Weights of a small mixture-of-experts language model, trained from scratch on English Wikipedia.
Experts: 16 experts in each of 12 layers, 128 GeGLU neurons an expert, 1 pick a token, a softmax router.
Below are experts of layer 3 (counted from 0) of a mixture-of-experts language model. Rows are named router (the router's row for the expert), down (a neuron's output weights, with its number) and show model dimensions 64-127. Each number is 128 + 24 x the weight over its row's rms, rounded and kept within 0 to 255. Numbers have three digits each.
After each expert's rows: a language model's description of what the expert responds to. This comes from a sample of Wikipedia text that the model never trained on.

# expert 2
router:127102145150150114112114167137158147125117130120121123103115145170112112136125127153081114095130094146154109119096095147157126110146152102096106133107084089125096100092133117103113106106134118
down2:105117152133119110143078137104122118122120114127132144131111129138142159159103140139149106106118142127149106153154135143136165118123157125177138158119133157135113154101108125081137194128117121
down3:113143082151141117100154116133115085149125146117154122141137120144105106073112132150114116125111123159115091158126127141124127121164135095105100130116094137143163129154155128141083106200114153
down4:133089127137144147172129128117136139131067154131121113117159101101132125112152137130114110112145140184133131144102134119124109159141140099123131127110077126139166127141158142125135121108113135
down5:149144112108101149097087098137093109136138107095116110105132143162125105099126116096113166117107100116117157104188156136069135115113142110132107102134103089118163135108156119175092135159110146
down6:146123156187146122154100111104146150135154109120111119100123081125097088138175122092081085084105143144125096160125145133163129144117149099170124123142102134106177102098121158137153097131141136
down7:123115121162134146130122133110125093137169155147153114116157119144184154113140141133143150136142159125146146138146146115159108155154107147139078049107123079123159109124136152154112114134094122
down8:147081124143155116205102093134152130143113123134113159109103114108164168141097134125118089121105133163140148124129121114128170153130119111125145166104122141147140136102120132099169125092111121
down9:115181115122152109111120137153108131172145145107097144128080102100107141137145155131156117103130146105133104134144096106160118140149175097150162174095175110113137125130084118100106162123128124
down10:116151121176144144125137132078158143135152113115111091073113113147112145146121121164113131107105121130125111146156128114155182121120162136161148166120157126113098124099107113110108164135101152
down11:165104137151115120081172139138106105125139119112151113159127131158133149094095140107147160136142118113135127120113105128106160112114102150183123116119154131134093160147093117121120159146120144
down12:129127195087114113142102130120129161130121136110144128133106111082120139133107126150146126125141088100171141111126105127168135105116122168163134134159151125134126158134129174119140152099149132
down13:152128153155148121132144138122134140123141126099133104123139128112131162134119108124106102140119148154139123151122146132152110172146093144127119119105126122114163125084105107143122163100147086
down14:156131107130161143120169151186099138136142136063129104107147141105129104137137107087083130108152153149092118129116160105114127134146139098091132088167131085120123115119160158147124111129126085
down15:140106133159142134098143155159133138129151141117109113142134118146123110093137100153148148142123158083141110115101134145104078128146122134075109120164132146104117131111152189105126094162140117
down16:124109103150124124143127118149106155130124112103111112131126129146097143139092133082122112123170116103126123149136107130161168114143147096150153131115114168120139146136121125132143145080092139
What it handles: Number words and common adjectives or determiners such as ten, same, small, local, few, plus mid-word pieces of names and numbers.

# expert 3
router:107134113153127122153086154142140152145110163148127107090139155158097138126120154145107161167155140091149125095091090154128107138107158094107119165156150104117096113098121130121087152127125156
down2:101153157146129113169183156132104118153142121117141131168137113136143114095144158081103170119136136168104106150092099113113134135119108090133125107119083151141161147159131168150094149171109108
down3:122139098119103097104152131142117096119116135144124144162075134082114142086141151100125150121148114090107081140084068131142112139136088106119144100121137162123107142103106125144115175120125152
down4:114108138117132117157073142140169127092121147130101127105107124129131103104115169166157131105108132120109117091110069139119130129121116143137106121094147123138114116099131117114122097094112120
down5:120142122142131114128108136111130147182126127146126127161108152114120135124105182106101121145134137168152120126160079162140131125135113163134119141132084087124129161101115102116115167100133159
down6:122191130109116138140098138102111145125155132114141135109120100145142120144156111147151194168120093135107131155126082098109141103113145143122127111156109108066110143102150127101116106144127110
down7:114170103114094161067147131106170112122111148096135127109134123148149105099112129113146136133127121091129128140151144160108140119138096121122128110113123135106135155132147169108124101123138114
down8:109131133109135129199101119132169139154137127123127139112130117095140135162129127102136116141148145174134126127114119131143126142151148150104097152100112119119099096123159119114130117099102114
down9:130101180116139154114116147134166148122142137080124143102093115111100128134080167117145120166123135137135128093169120124138109151165135098122095141146127090145107117144118047091136105128141141
down10:129141128085194088143139111150084099173100147109083101093134108126103115152072143159121128169111097133144110141102154107117134141113147112110116139157142136128161131139128151150140138133111121
down11:100130098095144112151087113138145139148083170125099111105126140118108137117127102109144117125135165093177104104086139107158126124118134122138124139143141154191097117162127159115171142149140125
down12:088155144120099149131138133149144121146152132121113125165115145127139130090115135127104130139140135124131103114146119083138182157119140123173101140112165102118141118128143107156112113107096125
down13:141086121136121103148110099130095184147127110129117100123123192103100115154131121119099117161110143151125098137145127138131134151086134131147100119141134135094152124135159134122099109113070156
down14:124152108156133155137088128133097166086117096096146101143155145132133109111152121102161123145093165116109129160158135170130144099122129116125109164082147119116102112101138159144129140089080149
down15:142131139100122157116133129129131161155090190121133087099177077089129102182108145132127109128123124149131145148109119106126074147155088117087110127133157152099154131151141171119136143171110116
down16:131199146121156147142135124113100102115118180177144127123119163152166093142134142152128129107109159124104118093162162129107092140100125113109117118116129084120134167113096148144142140162084098
What it handles: Clause-linking words such as as, while, before, after, following, including, plus "role" after a comma in appositive phrases.

# expert 12
router:128147119141158116137166134130113085129108156101113145089172135143150117151105124174165102160130093157143099139136090129084079137105093144150116130130107150126177135150125158097117170132145125
down3:147145128125193162153121156148141132129129126115140084122142083110108164130136125150135132128127120128163106122129129132160083134137153144139167118125150157135134155137154113170120122152117163
down4:164079120117094123132129124138168078115121187165164130150158110135130136113110138157149106143165135148134135104130140081148145156134154128138133133133115128117153115110104118072133121151136108
down5:140131132129078133037097149137116134104124153129121115160130139144091141111097119133149157129114162124134132104142148142105124137152144143131135097157118118098123105120137137097111138132127146
down6:151160112105123121155158163121150063145149108166159106147123101152154162148118150103098122106123145134124147152136135095141152106100136138127152159174147095119107102146098134125102152112171122
down7:125167108149114123126123142134137111132119141143130100112133139111090110082126131109111105115108130157109142088142090126123065095163165143129088121114098133074159125143161153151151128146135151
down8:119140125151130153094101133168130124155180133137189104137115117127128160156114152134152139114141164099108141145094117154108156108157127093167125144106151133115139159149110068142115101114105085
down9:106163130159144149144076147105102100131161093090121148145083130149146135127116122100088132139155105142136119113142125140164160142099173132180103108119129122097128159129088094117121158124123132
down10:163115141123080139096137116090129102128154119128128106113110151163117130084157143160164171133157130125128162131117099142096119123102115107170126135128138171120125134138094132105122132118096157
down11:138117125153152138151109135095124120116098126158112170137111109151143124148142144134186123152141115133152130125157128108094120119063123125162133146143111143159111177144132142118095113132124130
down12:164157144150108105077133122104106129142130135093116117130112105134137125162169126118115115116087119144166083115173137115129129104080109137150122146036105127110117134117137140160114136130131115
down13:159157150137145157155105114143150101088118109107112146132107126137147147125104140130083143122100137149120121123142132129123134136134140093148128094134100128144118142077103109110117130121083083
down14:091158132126162106169078129130138159146130102100135121136137108116109103085116150094109121155119159135161091140144066106157149107106107125064158118121118179164165125154143145127115139158089130
down15:135125159135151106191128110124117146145144108116123141121094121120135140141120132149119115127133100155131136124114126137152127156107127124137139132118126124128136116128122090136143139065125131
down16:121179088104148108112147113140103133113124150117153111143149140154119120109108082158120143090103112146136157111107097164090127122137120126123162109146145129167113092139124103155059142142096106
down17:135097109136104110119147169096112118167113122119126128138144131119085143097112153137130142143123100117156098125167124122118065156164157137126122174094108181118115128174136149143117174125115171
What it handles: Hyphens opening infobox list lines after a line break, section markers, and nouns before verbs such as rule, program, under, it.

# expert 5
router:130134123154145129123138120172139116179087103117138113160128108098164100100129154114148140134145129096110157153132104144125101099109129136084185150104104095151170122103160119097154119144112127
down3:143137153166162118157097114180161155124107107128097116111113124098118089166132142168125086134139144141145143140138152093128101143137147132057123127162120140127098089118113142107146138086145099
down4:125121109166103148128121111126155144110130157112115110111130150148147157101143110125123132151148146111135145107111162166092113108141120120123090107181138136128088132150152169112118123129140166
down5:123114142136147120193083118128163155161121118111133123096114119097143140143134124122126079137148122161155126125112129143119104141125141115139120164122112145145119109131142127137162152087094115
down6:134133126107122142174136131139137118131131144124118141137153131094108099116149124119120143138122131116125119137147148145108120150130103133100140101118110118166102105161118116188172115125108113
down7:117184081110113155069093155120152120159115106125129102128139119148172104126145117136146135125124152156105084098138117126078117118096148112099150181101121144106079137122106143113107102120175141
down8:094126109110134129110138118131112105121120161113134107139115123118136125120146132147090148155127149135119119148113156135102086133132113125113097109172144167075161144169108124138093086109160127
down9:113106187149084133131119136121116149171147121129111133135096075131114147137125154127106113132142098123144168130138101128167112135111148138130090119129188128118152106108126119121122163108130126
down10:104104126102074155078142126131127140118137122141091093132162117141102107118146121146116153092128113130136114134119118116152122106135104113140084124136123126057160130111121148094144103135154132
down11:136141109131087146037134114131139111140101137162158134137170149144122093117162131117122120126120165134122121125140134141123121098137135122093096124138101108135148155128141169097122104186143105
down12:164104121144094139127146116162105140128124109134155122140115124118120175080142115104102147137129117159128148170128158179161117109111102117117105112174120136131139175126132155132127124112164118
down13:114086124135082130162101157117126093096134097123097105127125144097090151102152062131150134167134130092118116170167075104177154156115174093150133132087098135134119121110141124179146129120107173
down14:159144127112109132106141144108137110129128144143178138131133135140124136134085108114136162123165144085119132106137125087123143162141119118137098137130124139167113149109146161113113116149145091
down15:150130107102128137089140115179156154165121146119138138161120170110091107154101129119154160103149124101075178147130125103194120138136144088149129096130136111133105148106135113106173105099135099
down16:116117140139167150117097161143154136166101156157126156144094156177125137130118108144167147135102125153148173092143181081131149142129138120125109096141108089147112169127137092148096094103153111
down17:102143106133106136110091127147143085122158088110115145098119153139129152138146107140143094090121139146133170135109155136134116161108085122073088127148109152118163096106126166099128093137137117
What it handles: Mostly the article the, plus pieces inside personal names and words (Lance, TeddyLoid, woeful) and degree signs.

# expert 11
router:184118150139128124138155101124150154162150122120136085121112175144149153137095113095158095156158155128142097143117132138124129104081097146088155172127169144167156141163147124133140106129121146
down2:123100112121092123157118121165143141109106071145147098117116109125131117110156146104167148110103118123101140100112112140126159146109141121130157141087165129139089150145105107110148115146148143
down3:090128091105107119106115159134111095136111152137154126171133133149156124099139129149152149139132117102114144079129163151115121105149141095117132141141143113132121165161118161116119115170121157
down4:094148153176123156155156122099122098157136123137126151164136143110129128105139094165103148115151116153139120125104136122127137099146134114142147105120118175108116129154130122165114106096110138
down5:141109110116119181096169123154139166100126137093126119125171160157128117093135115126125131138092099126127127113127144164105112057152124142103143150121148131130098156149095121117107147149138090
down6:159129134147155124120123103182146083111123055107128110104135111139158106130148145140134142155137138105093155169083138164159150102079086110135119139138175134124101155121116177135149137151130136
down7:153141121127116147147165121143110097139141084079129113107116112166125135097124097133133117113118116142137119147122168151126089169114151158130126093138167136141189135129096130136094123155134091
down8:102086131119165136158109126114146139111112146152123108115130170212091098134127133111145101095180109084142156117150110163112104141154132112149157120114157115145143129167113158128155121173140121
down9:090115177146166136081127159129133108107142136143189147155109092131138130149127160130101128154154164102176136113150152099131154105110129097142149108129120144132122153178120103106105166125138110
down10:105110143117152127173127115138160121135137111137139141119131146145129134127120136140126125165127106177148153170117130128146141154107153122135105132123133137154125116103114101112133157072106138
down11:125127145128167111211111122135123118158144121105114152112125121114126139151126105149111101123152127141121134124131134133151127161104141120135135150124121131128127100134126106135116151095119124
down12:100137171073168122112165128101112087124156106099170112109152155124115102117107098096145125123142115138150082114132095165161147093121124120104136064168131146112127122135094134129112121136113115
down13:127120158148094130132103155117110134093136082109108124170120129098144160118121096099102154124149139156150125134142107160124200145084114105140153107153106146124108159145104127126107121101113142
down14:136124074118139103164108119116159097107092115109130121123105124125070143148145136167162123136122166103135128156127133116121113149135175102102110182119103077157102107165105158082123145156110130
down15:130125115148098149135092121103123102107095121120094121127120103158102155107170154152159118119114135047144158147157150083111113124099134130151116130115112157130155136146119140095140113171148179
down16:155143157164104147173136115139145094095127147117176116104140105111155113127144160144098155154117171135084114131106156159147082110130080139091102105102122136138135127112150131127136111136110109
What it handles: Word-initial capitals or letters (He, H, G, N, h) starting names, and spaces before diacritic-heavy foreign names in lists.

# expert 0
router:153125182139161100145110136103103168166162128137122105095168165156170136145095132147137114155134166122110134175146118139144149127145159138101119137122114109126133107159106113107161174119134110
down0:126089160143118129108148136144121139112133112155100123162079107131142106153101114142164113186181158130133150124114108116144167094134122096155154128127122137150095142165140112093123146102148161
down1:140136052109088161101134129130092125118107132123121121128180113117094153116112121127143151134114140102181112131137094119114153079150121132117146132153140144135127145157167111147092108130156178
down2:146081155149132092123155141073082100107133152130151165138144137091117119102136135121080179129164101103124114129142156117109136121148134155099144123109096168112095164139167124108174119125139138
down3:119107148133117103168133143113174142131136101122141157107141108118137147138137120127119109141121071172146131129112115105177125173130147115121112100128111166149154106120124145129112117123124118
down4:146096131169128127152135122115111166095151084103129104109107123134147160120138097088104126169133111147162137131085145132138149127126135114137110149109112135147147101091155082132133189085150123
down5:166119153131084117134091132126108138139116080136115133123123132106132142145119113141118080113150141160128124161166125116140122166133135132119127125134096121121147129145134130136132150122139170
down6:158145166112128121171115135125148097162141115152126127126140175146103161141166134136149126137143084167141120120148126130113176117139128149153120108155131116103131124086130078127099143106143129
down7:102152135129136119158122148105124172153116151136141139148073131185173154136101096141095169124130140092140150148157142122133133135113159098144139168119095150117120151130118118122115170133136112
down8:118154167107129134113134099161075179107141079069104131113083091140141134144111115103145151109143178086120104114132112123150132139127140147136186114138117160123125134098097138135103170149168145
down9:112131116155132151131141128113132134146110166101106126131136096111149143124131110127174108114132153109133147119118099075150139125147146099166123148088112172133140121150098146125120154123134130
down10:129094124119092130103125128133127134186121145137117115141125115100107128142061158170102135089122129124090127139074165153149115142122187126137150149152161079132113141149122097094150117119133115
down11:095126178119126130137130120143123129111149139122108116127095129141100092145155077138097112133136100115123134119115144111162139149158146136140157128089152124101151124130147143128152084167103133
down12:118159175103132161100144144149132167163138121106144096149122146112068128104146131108157154160165094133123150072141161111135117126163125102115148159087099131141095165160120118126129136155125084
down13:132105088174144147086137138137111129103142122138145104146131130153129140138134138130166132116120164091145118119108149121166099111119149141132163141154144106155140169104091149105119122151142117
down14:149112141104131132097111144167134131101142126149127130115176159155086123142150111136133126118090130169114115125080129164121118157126115130087111110154142087148150148121138160179127141147134083
What it handles: Final pieces of proper names and words, often with attached period or comma, in tables and lists, such as Thistle, Martius, Lake.